From a checkpoint of a small mixture-of-experts model trained on Wikipedia.
Size: 8 layers, width 224, vocabulary 8192.
Below are experts of layer 3 (counted from 0) of a mixture-of-experts language model. Rows are named router (the router's row for the expert), down (a neuron's output weights, with its number) and show model dimensions 192-223. Each number is 200 + 20 x the weight over its row's rms, rounded and kept within 0 to 999.
After each expert's rows: a language model's description of what the expert responds to. This comes from a sample of Wikipedia text that the model never trained on.

# expert 16
router,203,196,188,192,229,217,189,224,180,195,203,216,200,187,224,189,198,221,187,171,206,243,168,226,207,212,202,206,200,235,201,226
down0,193,202,210,196,213,223,221,226,201,169,198,178,225,191,183,185,204,205,179,215,166,208,187,206,184,185,196,217,207,215,185,184
down1,187,181,190,225,259,185,170,173,178,193,221,205,215,143,209,218,178,217,204,187,210,212,161,206,222,206,186,173,188,203,181,215
down2,207,207,220,222,234,223,182,209,175,208,202,236,199,222,216,218,167,182,211,193,216,192,168,182,195,209,177,184,174,223,224,219
down3,201,200,179,191,169,191,169,217,199,177,230,215,194,192,194,183,210,215,185,186,189,199,217,198,208,201,189,191,204,215,220,210
down4,215,141,179,171,204,224,192,170,225,181,215,212,193,214,208,224,203,224,177,205,193,215,180,195,180,179,224,199,199,231,221,218
down5,185,163,195,150,200,201,162,209,209,208,215,199,187,190,179,190,193,212,220,181,215,190,153,220,152,200,213,182,219,207,213,205
What it handles: Word-final suffixes such as s, es, ies and ing completing plural nouns or verbs, plus month names, e.g. Finals, agencies, towns.

# expert 20
router,190,172,183,191,197,188,191,225,213,204,179,209,197,192,223,147,231,195,242,221,229,227,197,174,165,168,202,197,223,217,163,200
down0,207,183,190,220,170,182,221,228,206,228,206,184,208,156,214,195,230,180,222,202,195,213,182,176,239,219,182,246,211,208,189,178
down1,190,233,212,182,209,212,177,233,181,197,238,236,187,202,227,201,162,172,178,220,172,205,175,203,175,177,183,210,187,219,191,227
down2,219,230,196,225,202,204,163,176,188,184,230,162,201,208,178,191,210,189,185,200,179,240,194,205,240,201,228,209,193,190,159,210
down3,223,220,181,211,191,205,187,194,178,214,209,207,181,156,211,186,177,225,199,230,164,192,195,202,175,219,165,220,187,214,180,185
down4,216,202,233,249,212,214,188,185,191,216,183,162,190,191,196,236,199,215,221,187,171,193,198,207,233,188,234,175,184,186,191,196
down5,189,213,194,194,178,250,197,213,210,192,204,211,209,189,179,176,190,223,249,219,182,189,196,184,223,247,165,196,205,201,188,195
What it handles: Coordinating words and commas linking list items or clauses, such as and, or, commas, and auxiliary verbs was, is, were, been.

# expert 21
router,234,215,182,177,216,209,189,194,208,208,191,187,190,229,240,235,182,205,200,179,190,223,193,208,177,230,205,200,209,207,172,182
down0,205,188,215,187,185,213,231,176,200,226,216,188,188,206,218,184,193,218,206,170,222,240,237,193,178,193,222,207,189,193,221,198
down1,206,191,205,211,207,175,209,182,180,205,195,209,214,181,253,189,241,208,176,226,190,250,157,198,183,178,177,235,219,207,200,218
down2,213,209,198,210,167,208,204,176,234,173,180,225,235,218,221,218,211,222,197,166,227,235,193,196,187,176,209,210,217,231,217,165
down3,190,154,200,193,215,169,167,203,194,212,208,181,199,207,218,210,201,179,188,184,169,167,201,201,199,218,236,201,206,193,184,197
down4,184,212,163,237,206,202,217,171,216,211,167,211,198,198,189,152,188,208,174,218,189,216,204,172,198,214,206,224,207,180,210,208
down5,196,190,220,239,211,224,174,188,185,226,208,189,221,152,215,173,160,197,195,192,196,226,188,194,196,202,198,203,208,179,181,204
What it handles: Commas and function prepositions such as of, to, in, between, often linking nouns as in Order of or each of.

# expert 8
router,167,203,174,196,213,225,192,181,216,195,200,194,204,208,196,191,195,184,182,179,185,186,214,200,212,224,214,162,198,184,198,205
down0,214,198,180,181,190,184,185,186,202,175,149,198,202,191,192,221,211,208,189,186,196,234,205,223,200,190,214,219,163,194,168,209
down1,184,215,176,163,206,219,186,197,167,208,179,193,211,196,170,218,180,193,189,201,210,168,203,222,209,163,200,195,203,225,176,207
down2,171,166,175,198,174,212,207,209,219,189,211,206,170,205,133,235,205,228,172,193,218,193,219,203,254,191,174,186,220,204,197,192
down3,176,230,175,199,211,212,230,219,196,201,212,197,198,225,188,207,174,216,220,202,189,188,168,196,163,189,194,232,234,214,173,182
down4,208,207,236,206,229,192,192,195,186,154,246,206,189,169,229,213,156,217,201,198,191,223,220,179,201,195,202,196,199,239,242,213
down5,184,192,195,219,183,197,207,235,179,215,189,184,215,198,175,209,196,196,211,226,206,216,217,173,196,213,180,192,191,158,164,246
What it handles: Single letters or short first pieces of words and names, often capitals, such as C, L, p, t, co, plus French and Spanish la.

# expert 25
router,180,235,237,248,208,218,191,211,196,224,185,219,185,211,188,213,221,189,196,200,242,179,161,174,184,198,192,218,237,211,166,203
down0,223,168,223,230,211,217,213,208,184,191,184,220,185,230,216,190,187,187,211,208,184,183,231,202,212,200,226,190,216,191,217,182
down1,213,221,179,178,217,195,210,177,222,166,175,198,218,216,209,217,178,206,213,229,209,193,192,231,200,140,180,227,193,182,181,192
down2,202,176,202,198,202,218,224,197,198,188,200,175,223,203,228,201,186,229,189,228,181,223,187,147,263,191,183,201,190,198,202,181
down3,185,154,196,223,208,188,203,227,204,188,187,190,174,182,175,210,187,194,220,251,190,210,159,219,178,223,200,217,234,217,163,198
down4,185,211,224,193,189,201,203,187,191,223,208,199,218,184,205,182,214,207,178,218,212,193,186,180,166,181,221,193,189,211,220,232
down5,227,186,206,209,180,200,223,216,212,168,188,167,193,220,170,181,200,181,182,195,212,203,183,216,202,189,175,158,232,180,174,201
What it handles: Last letters or suffixes finishing a word or surname, usually before a comma or parenthesis, e.g. balustrade, Redmayne, -ally, -ium.

# expert 4
router,205,202,208,212,242,182,184,234,203,184,215,201,179,209,193,206,197,184,210,230,229,191,191,183,186,219,185,221,206,219,199,190
down0,200,212,196,179,208,240,199,208,201,219,196,157,182,184,231,218,189,206,222,176,227,232,163,205,185,190,192,215,221,195,202,211
down1,204,181,200,207,234,192,235,203,192,194,202,170,204,186,221,170,211,174,199,196,217,212,165,159,204,216,200,217,203,187,203,213
down2,181,198,183,155,188,182,236,211,205,209,205,194,194,200,196,203,216,185,218,243,187,203,202,199,192,212,206,207,195,211,252,196
down3,206,221,220,195,220,180,213,239,220,198,185,179,220,193,176,206,172,194,201,184,219,214,213,190,189,185,215,207,186,237,154,180
down4,201,189,194,199,166,194,164,195,177,216,202,201,189,183,184,210,203,221,234,230,198,198,182,226,196,229,199,218,180,179,199,182
down5,169,200,199,182,176,191,188,167,171,225,222,189,183,193,210,203,202,204,176,226,179,188,200,169,234,203,218,169,187,173,178,218
What it handles: Number words, ordinals and quantity adverbs after the, was or a, often in sports or statistics, e.g. first, two, only, most, %.

# expert 26
router,196,168,235,177,182,215,211,169,225,223,200,162,213,223,186,202,225,221,201,185,199,217,176,225,212,205,212,210,186,223,198,188
down0,194,202,210,212,232,176,173,182,187,195,226,241,220,202,162,221,186,195,183,196,215,184,190,186,207,217,190,232,208,204,169,204
down1,235,192,210,205,220,189,204,209,179,155,174,201,226,199,175,204,177,217,202,198,186,206,174,186,197,198,219,196,202,198,215,218
down2,181,178,195,176,195,222,251,182,194,198,186,198,212,210,181,205,197,199,178,206,195,215,153,213,179,213,177,193,188,209,209,208
down3,133,199,215,188,166,165,188,211,193,255,193,190,201,197,210,220,189,203,217,204,223,245,211,196,200,210,191,214,201,170,180,195
down4,200,192,177,195,173,203,231,203,195,203,191,208,205,228,202,193,176,234,211,239,228,211,196,188,208,211,208,175,191,224,197,214
down5,231,178,205,242,208,212,191,211,197,187,227,188,196,179,198,192,191,234,189,196,218,166,210,212,206,179,205,199,183,206,203,242
What it handles: Pipe characters separating cells in wiki tables of scores, charts and rosters, plus semicolons and dashes in lists.

# expert 2
router,221,195,211,183,179,191,197,218,208,210,189,192,201,201,188,207,243,200,185,193,172,242,178,196,171,222,163,214,212,197,196,209
down0,209,195,222,201,189,166,154,180,212,177,239,221,205,206,201,171,179,172,214,228,225,197,207,224,184,214,203,178,190,200,196,211
down1,176,194,212,205,186,229,225,225,190,197,181,174,175,174,168,201,207,198,227,206,212,171,229,202,204,203,219,242,180,228,198,196
down2,214,190,201,195,200,206,183,215,203,186,183,200,192,185,226,205,227,211,211,218,193,176,195,184,161,206,199,161,191,194,211,183
down3,212,217,199,207,184,195,173,207,233,197,171,230,219,152,213,190,172,196,189,214,191,189,187,221,175,179,219,210,199,204,188,228
down4,202,197,246,210,209,210,213,223,181,211,237,209,265,189,163,185,169,176,226,218,195,199,190,179,191,191,183,186,203,206,215,179
down5,204,198,187,205,187,208,192,220,191,211,168,158,160,178,206,190,240,201,236,202,202,201,200,193,223,214,192,226,210,208,224,179
What it handles: Past-tense and participle endings and main verbs, plus following particles and prepositions, such as critic-ized, released, made, for, up, over.

# expert 11
router,182,191,224,236,215,244,206,207,188,209,183,229,197,186,163,207,149,200,212,203,214,210,228,187,159,215,206,212,226,222,188,155
down0,185,193,160,168,189,224,219,220,225,236,192,215,175,200,217,206,219,182,212,202,220,216,207,203,208,221,203,223,186,183,200,198
down1,206,198,181,174,230,173,189,175,203,184,207,175,191,180,190,181,177,205,208,194,182,191,193,223,217,185,197,206,200,202,190,217
down2,234,205,196,208,219,187,214,203,197,196,210,196,177,183,187,180,197,158,199,202,182,211,184,219,222,196,231,236,204,201,223,182
down3,174,188,193,186,230,216,213,195,180,206,171,175,265,199,181,195,163,190,163,177,216,244,204,226,213,151,211,221,156,193,205,188
down4,193,203,177,197,162,244,222,214,222,176,175,180,185,213,209,173,188,220,146,215,217,191,224,240,229,205,200,222,188,190,212,234
down5,216,170,209,178,213,205,198,168,180,190,200,182,189,214,226,230,217,217,226,239,202,201,204,231,193,183,177,176,214,145,181,157
What it handles: The word from, plus first syllables of names and words after a space or line break, such as Me-iling, Dh-abi, dep-arted, pro, Ne.

# expert 7
router,179,174,189,261,223,202,191,216,209,168,183,228,229,221,210,209,189,163,197,246,177,220,195,213,189,225,140,189,208,187,187,211
down0,194,192,195,166,184,165,186,200,201,205,169,210,213,179,193,224,198,207,153,196,191,201,200,190,195,185,180,194,222,192,174,217
down1,205,181,196,194,189,203,193,189,179,219,208,193,204,233,187,216,184,219,195,191,201,146,206,191,202,224,198,207,212,229,211,245
down2,172,174,184,191,209,169,233,183,219,204,213,168,229,184,195,202,198,221,210,191,207,200,156,225,191,226,174,207,207,188,212,186
down3,199,205,193,220,174,247,199,205,174,218,210,209,227,254,230,228,222,226,222,168,188,198,198,211,215,230,168,163,177,193,205,240
down4,192,209,215,208,224,187,189,211,220,212,230,198,209,199,215,229,224,220,216,187,198,181,164,192,205,183,185,166,213,222,223,209
down5,202,210,208,202,191,202,183,214,185,199,187,201,191,178,186,209,217,186,209,195,236,201,195,187,187,211,181,222,203,195,188,166
What it handles: Line breaks and table pipe characters that start a new list item or table row, especially in tables of results and bulleted lists.

# expert 14
router,212,219,199,188,200,161,194,210,228,209,226,197,199,193,189,219,223,195,167,156,193,188,173,232,203,193,187,199,197,220,186,184
down0,163,197,227,197,184,196,196,198,188,200,212,184,171,173,168,214,211,162,229,176,215,211,146,175,203,190,195,227,196,217,214,146
down1,207,223,193,182,171,207,213,188,245,236,175,176,165,182,200,194,216,174,201,194,189,217,192,180,174,168,170,218,180,216,214,201
down2,208,172,185,228,232,195,237,192,161,174,170,229,208,230,188,179,168,177,208,218,184,228,230,206,184,184,200,181,245,202,239,218
down3,193,205,195,209,191,210,188,172,219,194,186,206,200,226,203,165,215,196,179,237,201,231,179,172,185,234,234,203,181,175,207,190
down4,191,179,206,173,205,197,212,214,205,222,209,196,224,209,217,188,204,208,190,204,207,187,188,172,222,205,213,190,199,201,206,215
down5,201,195,222,229,212,202,187,218,195,212,196,176,199,193,209,204,199,226,202,215,217,213,199,257,181,201,175,205,182,177,173,191
What it handles: Colons after field labels in infobox lists, such as Team name:, plus digits inside numbers, decimals and dates, and the word with.

# expert 3
router,177,228,173,202,216,172,191,203,207,179,230,219,193,179,213,234,203,187,191,204,201,179,186,179,210,222,185,208,168,164,201,222
down0,208,188,196,201,194,197,199,208,209,229,180,203,226,233,186,239,209,178,207,220,225,227,200,202,192,232,181,200,233,221,220,189
down1,213,197,202,230,206,203,225,230,188,172,190,221,167,194,138,160,215,189,191,199,166,210,202,188,179,180,161,209,179,199,230,205
down2,213,202,191,189,197,232,188,188,199,207,213,186,190,197,202,189,187,199,142,238,239,227,192,203,186,187,238,205,215,210,169,216
down3,210,178,204,212,198,190,201,169,180,204,191,189,160,194,250,188,196,190,170,198,176,201,238,190,202,212,180,195,192,221,179,165
down4,207,180,184,167,212,194,172,221,176,155,214,180,175,223,204,197,190,183,221,186,218,187,203,173,213,206,172,221,216,176,204,175
down5,164,187,206,195,215,176,182,207,192,194,167,200,166,184,209,211,189,188,212,171,207,188,231,235,191,224,246,191,210,211,214,172
What it handles: Leading number tokens such as 1, 18, 0, 27, often the first part of years or values in table cells, dates and lists.

# expert 18
router,216,225,212,186,201,201,199,198,210,197,188,173,220,179,210,218,207,226,192,247,194,201,175,197,201,236,204,173,185,192,252,205
down0,177,199,193,153,201,197,180,199,170,187,212,200,217,218,216,241,185,186,234,183,209,180,188,172,206,182,215,207,169,194,190,215
down1,189,192,192,203,189,204,210,185,205,221,188,217,201,179,178,210,176,230,253,190,202,175,189,211,237,188,209,196,206,207,195,247
down2,201,188,216,223,218,212,190,215,202,188,183,202,263,179,177,207,176,203,186,239,189,226,180,232,163,243,178,239,211,204,164,176
down3,223,178,171,205,232,135,187,229,218,209,219,195,192,178,149,212,175,199,238,215,225,187,198,171,202,203,217,208,195,173,245,198
down4,221,176,189,190,209,180,195,205,247,171,203,209,207,212,199,183,182,189,189,190,222,202,213,180,192,172,218,173,204,183,190,238
down5,192,184,169,240,189,196,215,195,236,226,241,213,169,216,191,217,192,185,235,205,184,227,203,172,196,203,183,207,177,171,168,199
What it handles: Hyphen bullets starting list lines, especially taxon lists, plus table pipes, separator dashes and hyphens joining compound words.